From a checkpoint of a small mixture-of-experts model trained on Wikipedia: 23.2M parameters, 561M tokens.
Below are experts of layer 2 (counted from 0) of a mixture-of-experts language model. Rows are named router (the router's row for the expert), gate (a neuron's input weights, with its number), up (a neuron's input weights, with its number) and show model dimensions 0-255. Each number is 500 + 40 x the weight over its row's rms, rounded and kept within 0 to 999. Numbers have three digits each.
Before each expert's rows: a language model's description of what the expert responds to. This comes from a sample of Wikipedia text that the model never trained on.

# expert 34
Determiners and clause openers. The word the, and sentence-opening prepositions or conjunctions such as On, When, However, After, According, If, upon.
router:504420466455457428468459532576483553524558470528512424526475388544403494510489544549533570484573458453469491484537554495447567460453548478560515503449503451448510475570455526472553501489440484518496513573470524444512482418452501445560560505488494495497443475511522569450569494488533430502519438451508461452529442501454548542508518463546455524479536558495552481511493487515442490489440450467459544445486445486509470520433500480527507478482522527501499485553518534546481544515556585449531458484449475625509482502448513510559477422476514499531477481452452474447508488530540495516502483520459580442517471508547544448488483595472527479485456469508453489457546544502441526532453470489442436515527481436538528534469514546549536524476515547511517474498561527515511473504466474
gate1:494537474515466519529445559556487417506525494530551482499484512503448426492484434506495462480546492527511469475402554462555462546542541550487521588516492443449466494461494498474586498505473491525467489457365442461442519455583410527526484468511586480539510526548516433450541410467579477534522602552558451499533529505497469474478464497517546455417472482484484497528463534563497476483499557537476526532510542537534509423498487511507507460526489557474523393502506575459471528530574510500488437499528428484519502442477618487521500485492511457542509548438521505515473545538568532527438475532497474473525532511583470487568480492461495446513467541501548495506527470528552543461513487500568491552498452449502512468498496441534497486522526485438524494463495502533509566464493463
up1:433403491490509502547492496474515507500509528515476490549489423510533496581417434523470610514503523508471498579408437531542544525499522542431515480487475486453596516515516533553511560593575542515610555544509509433496458512409508454506593510511513489461569425543558513510530505555465518423541542495525459535553477561531439498500482526524471535537479464532480524508490451557516466456476507404446467525516529576527561535475533499523479443554510513449502496466522486513489487478461496548528505518484493617521483497451466473485526490492492537429519503536460533430523540545449504454490548480484476510547434539489554489532507483489592492471460448565433545458488505494535500443496519531529501484415513480497484438500488525545496444526482487508463484460500455450534487512484519
gate2:478476480469481502518531510482544473504448481474443482487537479493471546510539450411473535484557505525411498533500528504495461502495453578509494456473536493515483498544607501493522533557520509521501597494482424477526501571501425528438474505485484439501464532477479565503523481479485482438503574498492539567543476494525550541498538525506492510441402485423479530451534557533467445524519523486554446494520402535512494432463480547432513457510529538493520494487573507463480523487471470539500513542472397511508459565490452459509521535483543564417534579498460481436488596491448499529541581466403490539488568494587568526462494493486460474489448433562505434424495523509581455465495515444523458503473408540580480521526460487470498527499499569514504527494508536533499530503468488
up2:519505535487402526528475479550481537496571561418448499573490545522515507520491525570494533462543475459496468497514485545480527490499486441492514572564504528487551456498504465590469543499539501482503477526536538505464532515509487521530527472470549494493521517496495435481480544568533524498547487540496484486551572525537505542515411527589543534436525499515444495509536542494519533523427552451511553597508501483472520519555503528510521468420568492495556472524419497530434523515512447417534484460530515464478421483523535495467450517519469466548494518524521443523428469453494487458478489515456510573472534525592569406526507504546483524409566524541499545451508478488575496520537513514451406520530584512592444519566518486542498520538486446520473475527516405469574468540463548
gate3:491491504519509536492545517497560476553471542461486515469530516515514530557543542473495579475477507501468592546481477493457499496524615470610456551491509445439486496481493477557477408501541503491474529541529422475399523561453532527480524480461463446513507525488497486466484500481549464477500561534507533547437553512422423440555516589512572466550490430485513471539510503540584455490517471485534416488448500486512520551469525514585566509439449440519545496474520483463542537506443483591496478515445579532470518521465481511497451449536546489492566403548561546489448456474553469537518488493485523491547519458530500508429561601453438515502486525517496522474486486507469510508544477510543481516443424525529521507453515514497501509506544467480554500478541484591507423499460510
up3:469470511551510580569487540539538517532413482512535510473491517525514502479537532402485514522494533495516468475508518538476451488527526518509410562473489480452478495437514433487464437488478521512565450518543554541476534498513573556441502541528548496613528429557493475457521438485537483528433434478475527560491489474459527496468467529491483511466434513496472518508490545471580459550503413488496459468448490515503471530435546481496539571500440494485491514516553455484507578514503562558460495479495604508515552501464477473470464496515474486516542518465586530583463495508534440514478495454509484470476488437509470499600631523610397505526525560538527566434528496484446470515558477537504536561454523513494503498521509485441511537474438496493511479462538525510436481466475558
gate4:498451476481536611552507530502516508506542548502490525455499488534495479532547581580493479522540537488478529519464609444501537490506548536417457452422484438549525485542587487477548511505498472517510495490496529523385518487531546459456521516537508530475507513437481495500547516480509479544415502486530527532476436473514508508507498595507496498525406442510534506538471517548411566423519457500459488426529514518551566545458519494458488529530483482528548517529537498472527513455508482552511502502562472524478464514513483500515513530522535498496543534481468531535553497444516452538388509501454487481563464536531409561520486542473504511581482502528503611487485512546585427494546496540523562510554441478504495520463504485519490494554470488497556515579476493479485520353428467
up4:453456475505553491571484578532496505480538493588464554470512397491426471503588613517526497505497517485549528451500503492469477440504480508471463454517507474510527473533504446541508463463471543590520536474543539522428481483551489532529558544481485507507548508481516517503492562559495481553469485523558447505484549535445474485494461549485505474487501451462504559472458534470436523455495414527547553481458534446496514539471516451495419562494456454542539477583511482513512492487458508475528480520522495512491483517452561550506453499539576514488569535463586498478572530504506506505367447459541536495509466550569428462561486474544506468524524490488497555459533490524573400554526467505491557540547418502520506547476485455498493461532533477415560539476508462485469511450449424
gate5:549582505490595469478462500451504480488504422553472509489504401445511530493565559440532517501568442477499481476543445455514491470503506483504473467573548473429512501570516512556539509495497557520561486498548564479553449488496394527491515426467538467554456551530499545475520492461474526575446617487523443476520501493539560519458546486524524543443487399454518476517603536488493487431500540512574485480511470499507492511531482479475505463511486489515478517485513462545517498548459601501522561529503449483508487423492516440485503462487493474487435576527558439531530536520424524481489514455531546506485564536576543435497558471573570468519521494483474441456526479506520551564532497456445531450523441469551499496521483556516497452490507507539445518562561520467492557503514512
up5:513502494525546494459472528506508500483494519541422537500549499508454519475490493403494575506458515506493484398456492554457479506513503453506552552484506471407416532456450471507497496487454458544420552475514537531535435495527516465510505433509470525540496490546544478466477531579458547564511492509524431457459501516499476471482518486477481440546530432462419631463482494540578505607477372533518512510443471554576493472450504494568430529501527485503569480511491483522464545490500501547524584531440541498447531515470533465506527541498614540459486521570528442455531531495402474540467486512484476463535476463496555494421475512567533506480495477515473525555485501456515504520518514471467505484558579469502425514534567535521506511548494529491584477527514464520513477504525471
gate6:481529562521461458435496469586472543490501454512466502458503450463483508494496444568516523485483407551537508494581516432377480527447481446512533529502475522595539454572495521511475471524517492529475544546507538431503451477510550531508501518482484547471491536456469492467507505484465512567546459478530528487479486489485512423501484476565456538439538526490499445404482435407489497500454542496529564521554503487499491526531523586564486535521535456568555452442528515524511567482440447587509503555457594520470466470510450457503500571501515464519510437520472486430460506436523454503489519504452493523475467509526536473502492558466500517490526481423513489483475481447464477485454448606384417475491531496495542519521476496500474574540543453493480504586432492497463479561482512
up6:532471510522505526552519509465468548482542498369487522544470571481470518507516459480476453576469531511544467428463546555598481487492488539561471425468493499483563498446509598449536542435564561511467538464450553507507536446534515461500514514535472519492600531478478488524566524468490424478531505460459571494561565575531521477496599524536478463457513475519472498499491513505518491539490541508455480564519573478507537497551520425449461484517471511483494546532497500478527511512610458556514461459490516543532453610425500483433525528535584480462452522544520470552493537556554532493482484505530543554508437583510458468497506551493507502544492459546526520487456494505455517537501540474465523538524511475554441515470475460521494534478579551530514477511538450483548590520460539
gate7:486472494404395538498506509460406540504523588549588516467515473552497522529533501527500447508523498469517538478596482461416517447446471550545449548536504428503563504487523493577487420459503567466535514554548515445518461572470484509524450496456511455434494545472501542458494557513476516454440473532477428476429468514427524496448475488509485574436504569529479417508538497424466543487551493505584487436513520454477488521527471516549490515494513491548536497470505489478507505454455543523528527479530497500421421443500511523530436471475505459447537531520471512486427506568494476515517519522528450550469582500496562506522456521547459475508527483559465465530500485509466486455508486530494453571544471444473531492499479548448474538518471464597492514550556527489555412550510502
up7:513471462510512422422514484541497478495541459521553491518445505504456452526471430480499519488548482480465453506429582512518501533485550521525502576581505453547450495489519535482463470477466489448468544585431525499535455458444544415555490524556487532518528545481467464478497505477497485596532485444464504495520431546501431505471428447473519519579470528467490502527564436540468459537468443466467474518524514477587426517523559533579488569543469485531532455566521438477492491480534539520450533595466532488529471497504439501488550595503530492572484445449513469427480505517448485562478479479483447474487500457534516486445483559429531504491491447438513563457433458431483573533453460479479546490539559526528428424509538453532502570499480506552527533481486500497513476518483526
gate8:488471453452450577597483474481526564525539494465562451545547567497489491473440525497506550475484542521534543502622518521462473519494432491448484505460487450582473498541479543530455537496469493519443527505409440362486533477488588485517487471484464539584520484528423538476547484511482477524540473500493573447544485525525555556537504417564500489475508554457528515549431516500437481491500541465506563462498467585529532502461518541485514434491511556515504490510540539462516502455535531469555491545465515503506527476543515525510482499512575471471497421519429515458431497527459501498541566497534552515480532513486530490500524533530468491502500463542435508415541523496538500404412469511498542510497557480595574505442546493554473518506483536520429496472511409483506500508538493
up8:525426553530539436479503493568536516468483485512493510531495452543537530429605546552508422517406447512531450524567376545581463520546491446469480470502500466551430495474487477506472494467497556499479509548510464471534502535526489498513515552485493536489533555564484534544476457464470485494516520535466462572477529437539549477482476518463546435504433601563514459484504488500504526536521554506533405412461485502424497465504432521461563445511487451500442454507509479479517513525482572464448543500567428519453504586476455511478494481483512476422541472486476471512493543473518467489520520500536474459507479448535537593475458439546503479533508474528551488517523532442532423491504509461503488436402486474476538530488536440496499539452509465480504545558547475389492486492520530
gate9:509546474524511537485540496560495464481562437570497475515465473464503426504496481542478448441481532487521377542597496479512423530512474497509491488408481511580535507450498455517498497519508481479532545451426517444511476472558434481508540473494487443521564452538542489536558461544462431506526510522501574489523492516573507563416525432463451513479492471572486560518476516505448560488440520546516502496563499503450500470509553425525467508459478505475497589519467523472471518545601495446487451513488438428513568489498489466442486489509522464550447464522452506444505539512506520493495429535487497496467425482545488485466546383474464501441505501507537594499575491532577535515463476411526496522522454545565533524493455500493492460482439573523543558470545480504474534525488512
up9:525530516519543439442526560499485469476529491446430522556461472505492484472523455526478454512522476500534530445461453489571488516522504486465557544545524537554475457607547425452597500524529516533469495510497561541526483507420492538462499446512488507455545535503469427521468530545485559521445490499476558506500522562467448519477523600484501525520494390516532565467491522462530547535481556452467454540446503478526461429452531422493506554504525470580452528500487479546509486493370489496476519516528520546503591519463476447521466548522447577458560535505544481496440536440446519473472460500498508528505476457552469419566498418429504459518537459497488462487504508491539451491534492533555430514497550546449490477478522480518484443443404482475578502490504542506511474473547446
gate10:500471461484487489466539502515488480526519476490466455565494471484465436558471484438468510495612541520448514518450512544433474529526484525467453529451535506543540511546502426530460503486516434552492500472412428458476469508521551580511525454501480476459595413483502460469589544532487555470457576478475461469536507438492505486491436546542485478454451530476483508499529474483491487424469533525373542467489516528473475463460507512530620479550455533457459407532472502516471533476515465503621540433505525483593502461513482471509460494529491442479450500482496452487464529500486459519416490468499548500499419469555487410491450511520540522558512414549502422494492571440471485529493453537581541478492479518496577485473511531487469505489465511505495493534496520526462467455534488
up10:554512485539568481561441462473493435531518496554432536492504491541487487600468496546489487461448430483528460397483517545449466508497511425491541554519484472538390479483471511513497551588493566478516479478525552419549499466530525487524520546508497494505473469457536496592462531480553514469550508516510507516515487516503477476508444470443464506457541450558500446474473518524578582508618492511482504520478437508506577518480516519513451420548565512451504524421500521538516512459552501489478457551492466429468457528512496478514580510485473549457538508500556594505455558601444452464477543503493559482520443500505543525540520499501471506451505538468494532532472494526508540446523522489568480508499543548427513550547533455518541482411438470414546471470471417490508483496490509
gate11:473482569455498481480461474512506490468528517382465452449536477515468489494460476466523555493504499486488494566475490517494541509558499570528494493423484478466543532563473504478548477494505486558406511593467512504502435521482544489441448457476502458548538557492498521534481530542497538472505506494513480471498531526521518480436522500471484484570517542504579461562453547430500506483474461517516526487496516492518542534497495488498483458485435521561511460553484562423517531504482447517521440458460562507470480581425488498503458490519572580520494515460523522557518514543483544449544495489507469551458495569527524446471411616486544431473510551523472457517474508442522488548514483550536510513553409458424510577376487574494476419554503482513412473510490573530507529598452525
up11:457483444512531544490483489460487528503441444501493445503468494500472469512515513505487500546470556490437485498414521527437539492529482555504471540455477538422549501451477491479431480538494407514502461478559528503477517491533524450518547526472492430462606506473508476483474375453547565530502464488521492410492517512470557597474466545491510473531528562503469516556573470516487490614468451444447468519463504483459476429410540515498530534488487545492444511498484563500491538503457421492516472509403538455521473553505540458462470498517500504553472613498603449434550549460501491544504480497479501485493531511526452486496580535514540506485483468567495495536509480529462504474472464482481500536481588517508517484461463486483515467477478493530554479474503500523570521521329523
gate12:481428426460452509501461490471478528521499528502535497525531481575536442508478467467497531532598468503502492485487460490456462452489507563430436473483493518517476426510441521492493510541531478545499483584459501489497550499431469512557579469499553504509421469505492496468504509503472545441480457464546500463512471539487503445492489455589452570532488474602465495546469496515456511487514493495520531518467476457485515535506475514586505465538639562545556421466514538500463501425490524466497464479533467506455456414455534551582452519466538452494528483520500522467524558526470538497503465477489469545506468497500559510468464586449443483534453543529446505537425531487598483481477533502521501535572504519539428473438529502565504479596634474507492477491485499552550543514531452
up12:449505570413506506559478478499511530556502556555581453444450531525508461509470526450449482511502418473459514441499480493475554517517538428406453445586494470478504473485436557586540536463541511478506430488471553433552507477500465481552558512488560461474540462546612492526538501529561518495559432525522510484452475482480601568496504450528492585401519490532458508502561505498517489511548532498461524566522492513479457406525534475522524537552502559505500586493492486527516509464528474442488429440481464524509490477488507465463417501527515466535498448506481519419516550527523504512518485481499512498480466575494530489562479434484508481503533478544488511431460475464492494552491455421479508517532537505482481512531437559557554515504449496601550511515503495553512518435431491
gate13:517463476485472543542530545515457513490549521521469505474475520522488448471509483439499462521480543483507515464489471555576550487526483516478530474547544495580540483474566510511586512564490466480492526516435497600568466462471459473507493501434511429501522504560457488459508431440498378445493426514529518560487505457484526593534513487487534526604522478462467520552509461524496500509516539555484585482485527554560521504542487472456417594512429510520441411555473505488479446497489456493472489479472471510533547513533482523486517507477574520448538445510478537508536481548445532454565518456513415515509486424541514490470464539515516480509531496580498505517545471549507479544468496522409462527518507506556499513462539518541478357520504476411603534472509459517505450483548533
up13:493543532483493488520560520494443498482489556543482514478526523488449440462488526494502490491483515484486409478446361597466520507520502497574536551459509461407526486501591524457472540513458518446455598499483489500549505471553475486515500525495544412448447462529535538529460428515527493469493437542563486522532507500490443562552578508457504546519508442500420573540524493587486490538503556491527592513501465419491544495515544470529484551487512521510472441533462491519504493525499494499508557528466477486528462452485360525481512535494536466490455462432454485506471553515431531519508465480494462506501436497518467480500497456501523518453526435517487492510555478518504493625511500437446464524489518472582518513393528484553489479508431564503515516469480427525519428459485506